Weights of a small mixture-of-experts language model, trained from scratch on English Wikipedia: width 256, 128 experts in each of 12 layers.
Below are experts of layer 6 (counted from 0) of a mixture-of-experts language model. Rows are named router (the router's row for the expert), down (a neuron's output weights, with its number) and show model dimensions 0-255. Each number is 50 + 12 x the weight over its row's rms, rounded and kept within 0 to 99.
After each expert's rows: a language model's description of what the expert responds to. This comes from a sample of Wikipedia text that the model never trained on.

# expert 55
router:50 64 47 52 41 52 38 43 50 45 28 61 64 78 56 51 47 45 42 54 46 38 46 45 56 55 55 40 38 67 33 59 66 64 64 51 48 67 57 64 33 48 45 68 49 48 43 37 31 29 46 44 56 53 47 48 29 42 80 52 73 52 47 57 36 51 51 58 26 54 28 35 42 58 46 58 51 59 39 44 74 54 62 55 44 49 48 52 48 46 38 56 50 73 44 56 38 70 42 52 23 38 45 44 59 46 44 37 55 54 39 78 46 65 46 58 63 39 41 41 71 32 37 30 52 31 49 42 56 58 44 40 44 47 70 33 69 45 59 22 60 59 64 48 33 71 63 52 83 33 27 49 49 43 54 39 51 45 42 69 65 52 60 34 26 54 53 38 45 35 44 53 40 32 61 51 39 54 19 47 58 28 33 65 54 44 41 66 31 50 45 56 49 55 55 53 57 55 20 55 61 48 37 53 53 38 52 40 61 53 63 56 37 60 48 87 40 67 53 53 45 52 49 56 23 39 43 43 48 39 57 48 44 50 25 59 59 50 52 33 47 52 54 58 50 57 24 55 59 57 59 37 54 72 43 35
down0:41 33 46 23 54 53 47 65 53 74 51 62 69 63 21 48 53 38 40 42 63 32 53 56 39 46 42 66 62 53 64 34 69 56 55 48 33 50 41 59 61 70 64 70 60 53 53 65 45 55 39 41 64 33 35 61 45 26 50 26 38 69 50 58 40 68 54 64 67 38 46 62 58 62 53 55 65 46 28 59 51 39 35 60 45 43 30 53 60 45 71 55 51 40 58 31 36 61 62 42 55 55 61 71 54 53 33 48 66 57 25 54 68 59 60 45 57 37 64 43 66 40 52 63 59 48 42 53 35 40 66 47 37 63 45 77 50 44 33 44 40 49 49 51 52 47 64 36 60 59 45 55 62 32 37 56 66 56 40 36 73 67 59 39 38 51 58 59 65 68 52 41 31 69 39 70 37 46 51 42 50 43 44 45 56 22 57 50 21 44 41 53 37 35 41 29 58 43 21 46 76 55 54 40 43 53 52 61 53 50 44 61 53 57 49 36 40 32 53 71 33 40 46 67 55 49 56 39 58 47 36 38 59 61 38 61 63 54 30 41 64 47 29 59 56 45 38 65 43 51 40 51 52 40 56 28
What it handles: Verbs after to. Verb stems and verb-ending pieces after to, modals or and, such as allow, help, provide, persuade, capture, track.

# expert 38
router:53 66 59 63 63 45 41 34 62 69 49 51 27 65 73 61 45 75 27 46 60 43 66 48 50 43 44 51 46 60 36 49 42 54 60 53 47 37 62 50 54 43 62 72 22 46 37 45 20 61 41 40 69 66 43 51 40 68 48 41 53 51 62 49 53 50 63 45 55 67 39 64 56 67 49 52 24 35 54 46 65 71 56 42 41 52 57 52 46 52 37 68 57 55 82 37 18 51 25 36 50 45 60 41 42 32 48 43 63 53 40 46 43 52 49 42 47 59 42 61 40 32 58 28 34 35 40 49 47 57 45 41 60 30 45 46 49 38 74 42 35 58 49 73 43 68 69 81 73 41 53 57 31 52 49 77 58 55 65 59 42 41 47 42 47 61 34 38 54 59 41 44 47 52 55 40 53 51 19 60 66 33 43 48 50 26 60 53 76 25 51 45 46 63 57 54 53 74 40 60 43 28 61 64 42 44 34 48 34 46 32 52 57 47 43 49 43 62 57 44 34 48 46 62 41 41 51 41 40 48 64 61 38 52 52 61 51 42 44 36 55 66 42 49 53 24 63 33 57 53 36 51 51 57 45 56
down1:55 40 49 63 63 57 46 63 41 47 48 36 35 36 37 56 46 65 60 44 68 25 55 63 54 59 70 67 32 44 55 52 58 42 45 42 50 59 33 39 62 32 58 30 53 50 53 33 41 45 56 63 58 33 59 50 33 37 61 61 66 41 54 50 59 40 27 38 15 52 31 40 51 39 23 50 39 61 42 64 46 54 34 68 33 62 46 33 57 29 56 75 44 67 51 63 63 28 40 51 56 48 17 44 61 32 52 56 52 62 57 42 27 59 61 46 58 50 54 61 58 40 51 63 62 77 70 73 47 39 54 51 27 61 47 42 59 37 33 52 43 37 64 50 68 63 50 47 54 65 48 53 54 54 71 65 74 33 55 65 59 67 46 57 49 50 49 36 61 70 50 60 63 49 69 45 53 69 41 43 51 63 49 60 50 57 60 38 62 55 45 48 57 37 56 49 53 64 49 55 32 65 54 46 46 50 42 58 63 76 54 67 54 30 37 68 67 69 70 27 47 40 74 55 46 37 67 65 54 37 54 49 51 40 48 53 44 46 44 29 63 74 57 56 43 48 51 54 45 35 40 36 48 45 62 52
What it handles: Table cell separators. Pipe separators and punctuation between cells in wiki tables of numbers and results, such as " | " after km), dashes, plus signs.

# expert 45
router:41 49 56 64 56 52 55 37 64 39 40 61 54 67 61 29 43 48 51 58 56 43 66 30 55 39 55 60 65 65 69 44 34 47 67 34 51 44 62 45 49 25 42 60 42 49 43 35 46 43 42 44 59 62 62 59 41 63 38 49 67 42 35 42 52 66 52 47 22 76 35 61 69 71 59 49 23 25 58 49 56 71 55 48 20 57 61 51 44 53 41 54 54 53 48 34 21 53 47 38 47 39 48 39 63 64 52 68 54 46 48 41 45 47 58 24 56 44 50 29 44 47 66 47 41 43 37 69 48 53 54 49 78 65 68 46 68 47 78 32 49 57 44 52 62 38 70 62 54 51 42 48 36 51 54 31 64 43 55 59 57 29 64 58 58 52 57 50 52 53 46 49 35 50 42 38 08 48 69 52 60 42 34 47 37 39 55 48 54 48 26 35 59 69 67 64 46 62 35 56 42 22 61 62 44 41 56 55 57 71 29 48 49 59 31 56 47 77 66 34 51 62 40 54 37 67 41 44 52 44 65 58 47 60 46 35 46 55 62 36 49 65 48 60 57 36 46 66 64 62 59 46 43 40 42 58
down1:49 47 65 64 54 51 40 46 50 52 31 40 60 37 22 46 51 50 49 39 52 59 52 44 68 52 35 43 39 14 60 55 45 56 62 55 56 45 56 40 67 50 46 47 50 39 74 49 30 55 51 39 60 31 67 35 66 16 48 51 66 56 56 63 43 52 43 58 45 36 39 46 42 41 54 55 61 62 39 65 66 47 39 49 38 40 43 48 41 67 41 75 46 57 55 48 38 78 67 62 57 49 55 63 52 50 57 40 49 37 36 63 68 46 50 49 63 43 53 27 52 64 60 40 72 43 72 74 42 71 57 58 41 56 39 42 48 57 38 30 41 43 33 58 59 66 42 32 46 37 64 50 56 58 37 46 61 55 67 34 47 51 58 30 46 68 65 52 43 45 28 49 44 59 80 61 47 65 49 38 42 68 42 43 65 52 64 44 68 39 45 43 58 53 33 56 51 26 62 44 47 60 51 63 37 61 36 46 52 50 42 63 30 48 44 66 49 47 71 49 59 42 78 37 75 38 39 45 44 47 64 53 52 47 72 48 74 44 47 37 47 73 45 55 61 15 74 47 57 31 47 56 57 52 30 53
What it handles: Sports table cells. Pipe separators, scores and position codes in sports results and roster tables, such as ) |, | FW, | at, plus diacritic letters like š, ş, ić.

# expert 42
router:46 52 60 46 54 51 60 35 38 52 32 37 41 58 52 33 46 44 60 54 50 72 40 42 53 40 42 37 53 47 55 61 51 81 46 36 39 31 58 42 53 54 32 54 47 62 50 46 69 60 40 63 59 48 48 53 27 61 61 49 36 55 43 44 41 51 56 52 50 62 46 33 49 56 57 48 30 63 30 49 48 70 58 21 21 56 41 39 50 52 56 69 67 61 34 55 66 75 37 49 55 56 53 32 67 18 24 52 51 67 53 44 53 63 69 57 57 73 33 41 41 55 61 55 35 34 56 49 46 43 61 66 63 58 60 50 46 42 60 41 68 54 68 64 42 54 55 72 53 58 64 54 29 58 60 33 51 60 76 66 33 59 32 27 23 53 51 44 64 79 46 35 51 48 51 69 38 49 41 60 32 24 37 55 29 51 48 60 56 53 27 60 67 60 50 49 40 66 40 46 45 24 68 60 55 49 61 37 36 35 43 46 55 51 75 51 51 61 45 40 60 59 45 64 51 50 49 45 66 41 60 41 59 55 37 40 47 40 37 29 40 42 59 49 46 65 52 56 54 54 69 49 30 69 45 41
down0:50 56 62 43 48 48 29 45 62 54 59 54 59 34 55 31 38 48 44 51 45 50 62 46 65 68 55 45 46 45 41 54 42 66 64 52 53 46 39 38 68 48 34 58 68 47 26 61 34 38 66 54 46 65 66 49 43 56 39 33 64 48 55 41 48 73 48 54 43 48 49 52 58 57 32 56 55 50 53 43 52 53 48 89 52 53 68 39 38 51 40 34 51 33 63 63 43 56 47 67 45 64 56 47 45 50 27 47 51 28 43 45 41 38 35 75 53 51 40 73 65 43 64 68 53 39 64 19 48 56 41 62 29 44 48 62 28 38 58 39 50 56 41 41 50 46 38 26 44 44 53 53 46 67 62 27 41 53 31 33 42 34 51 47 54 51 83 43 41 65 44 50 49 43 43 43 52 71 69 36 72 53 70 52 38 84 55 47 34 51 51 41 40 41 49 53 20 60 33 49 75 46 52 32 62 49 48 65 37 51 47 54 29 39 60 40 43 63 64 39 46 37 60 25 61 58 46 63 59 45 55 57 56 23 70 55 42 54 46 29 56 54 58 61 25 26 33 45 43 54 53 50 41 66 42 47
What it handles: Foreign name fragments. Word-pieces inside foreign place and personal names, mostly Central and Eastern European, such as Klag-en-furt, Kr-ak-ów, Ot-op-eni.

# expert 30
router:30 45 52 89 51 58 49 35 61 44 41 77 36 57 74 50 72 71 61 67 57 47 57 37 51 55 58 51 46 36 35 59 73 47 73 46 59 49 50 54 44 31 48 65 45 46 45 31 35 44 61 42 52 63 54 65 24 53 60 57 44 47 53 58 50 31 68 38 52 49 36 41 53 59 35 45 31 29 52 63 66 66 52 49 48 40 51 53 57 55 35 85 40 45 50 48 55 64 48 70 41 52 43 40 45 34 52 63 50 33 53 58 49 50 54 63 58 47 48 46 44 41 58 30 37 33 58 48 38 56 48 53 73 45 39 49 64 41 63 27 40 56 49 52 44 54 57 54 47 56 72 36 33 41 53 66 87 78 52 71 52 51 47 47 29 59 59 42 40 51 58 53 51 39 66 54 46 54 49 52 38 43 40 48 27 32 59 53 50 35 36 61 70 27 64 36 44 57 46 60 51 43 61 48 52 57 50 59 40 54 41 64 58 36 18 73 34 55 73 59 46 56 38 64 34 38 30 53 60 24 57 49 53 48 50 47 69 55 59 49 50 61 52 50 65 40 74 62 76 53 53 33 49 41 47 40
down1:51 43 45 76 72 31 58 60 40 38 53 19 44 69 43 65 40 47 49 29 38 46 48 23 32 64 37 55 53 49 77 45 35 33 66 55 56 43 54 47 66 54 57 54 65 54 46 57 61 34 47 53 59 42 68 57 42 30 46 28 37 72 59 42 50 34 68 64 52 32 46 73 53 42 45 61 57 59 48 41 37 59 31 47 66 54 31 76 53 49 49 49 65 66 42 70 68 44 44 54 47 62 31 57 45 46 31 34 27 60 55 35 56 41 66 36 42 74 63 44 45 59 32 45 41 38 44 41 64 38 54 58 55 57 77 44 66 47 48 64 47 62 47 43 48 56 68 45 62 55 46 49 68 37 63 39 45 47 61 48 59 59 46 45 64 43 57 43 60 48 37 51 41 55 38 42 48 31 55 47 60 71 65 42 26 68 34 59 55 54 66 43 38 67 67 45 51 58 49 45 45 36 41 39 49 36 50 50 39 51 49 70 32 61 32 70 42 39 49 56 65 66 24 35 59 67 53 50 50 60 55 61 36 50 44 51 33 39 30 28 47 48 50 70 34 46 59 64 46 45 47 53 29 37 71 62
What it handles: Table and list delimiters. Pipe separators, semicolons, closing parentheses and line breaks ending list or table cells, such as ");", " | |", "LMS;".

# expert 14
router:39 71 53 54 45 59 27 43 30 39 31 36 60 60 52 38 66 71 53 46 57 55 42 55 54 51 58 37 21 34 51 50 82 47 75 70 44 56 43 78 35 43 65 42 35 49 41 60 63 35 29 40 59 39 41 46 59 58 60 42 60 45 45 36 42 60 31 40 41 50 29 37 34 51 44 44 43 57 59 37 55 56 61 49 56 67 55 37 64 44 28 50 44 58 38 60 42 56 30 62 39 47 49 47 48 59 39 59 63 56 29 46 20 49 53 34 54 21 44 66 30 40 37 58 40 50 58 48 38 53 64 49 49 46 38 43 40 46 51 53 47 59 61 50 34 83 64 63 62 44 39 55 40 29 71 39 52 74 52 42 56 32 44 46 53 56 54 40 54 51 54 56 49 44 49 49 48 56 40 49 56 36 50 68 68 34 60 46 32 42 40 34 66 52 26 43 25 52 30 58 44 49 64 64 42 16 53 66 43 55 37 42 36 32 44 63 38 55 31 38 35 50 53 44 34 53 60 31 37 53 49 48 42 42 47 50 45 50 28 42 29 69 46 65 48 29 54 55 57 32 32 50 38 42 42 46
down0:38 43 60 60 55 39 47 48 41 46 59 37 42 41 47 31 45 56 40 40 68 58 51 55 48 49 40 68 58 37 54 35 61 32 45 43 64 31 64 51 37 27 75 39 58 76 55 46 38 35 45 41 37 64 35 34 65 51 56 42 44 29 53 61 61 35 42 62 71 37 42 32 38 48 50 50 31 54 59 49 59 45 28 22 47 37 72 51 56 49 37 54 43 72 62 36 36 19 41 68 50 48 39 52 57 54 40 54 58 60 52 55 53 66 55 41 52 44 59 39 44 61 40 24 76 48 40 53 44 40 44 72 49 58 38 50 46 50 38 37 50 49 39 51 42 43 59 59 55 53 59 39 48 50 52 58 53 56 74 48 47 45 37 30 50 61 69 46 54 35 39 40 72 62 47 27 50 69 46 54 54 27 56 27 50 31 52 74 60 60 60 40 24 62 26 40 44 44 61 35 56 53 23 42 39 60 44 48 46 54 41 55 49 38 29 54 69 38 42 50 44 60 49 46 22 61 53 68 59 42 59 55 52 56 41 53 64 52 51 58 62 42 51 64 40 53 53 48 58 03 40 57 48 82 59 59
What it handles: Abstract noun stems. Opening stems of Latinate verbs and nouns after the or to, such as res in resignation and research, dec, prot, aff.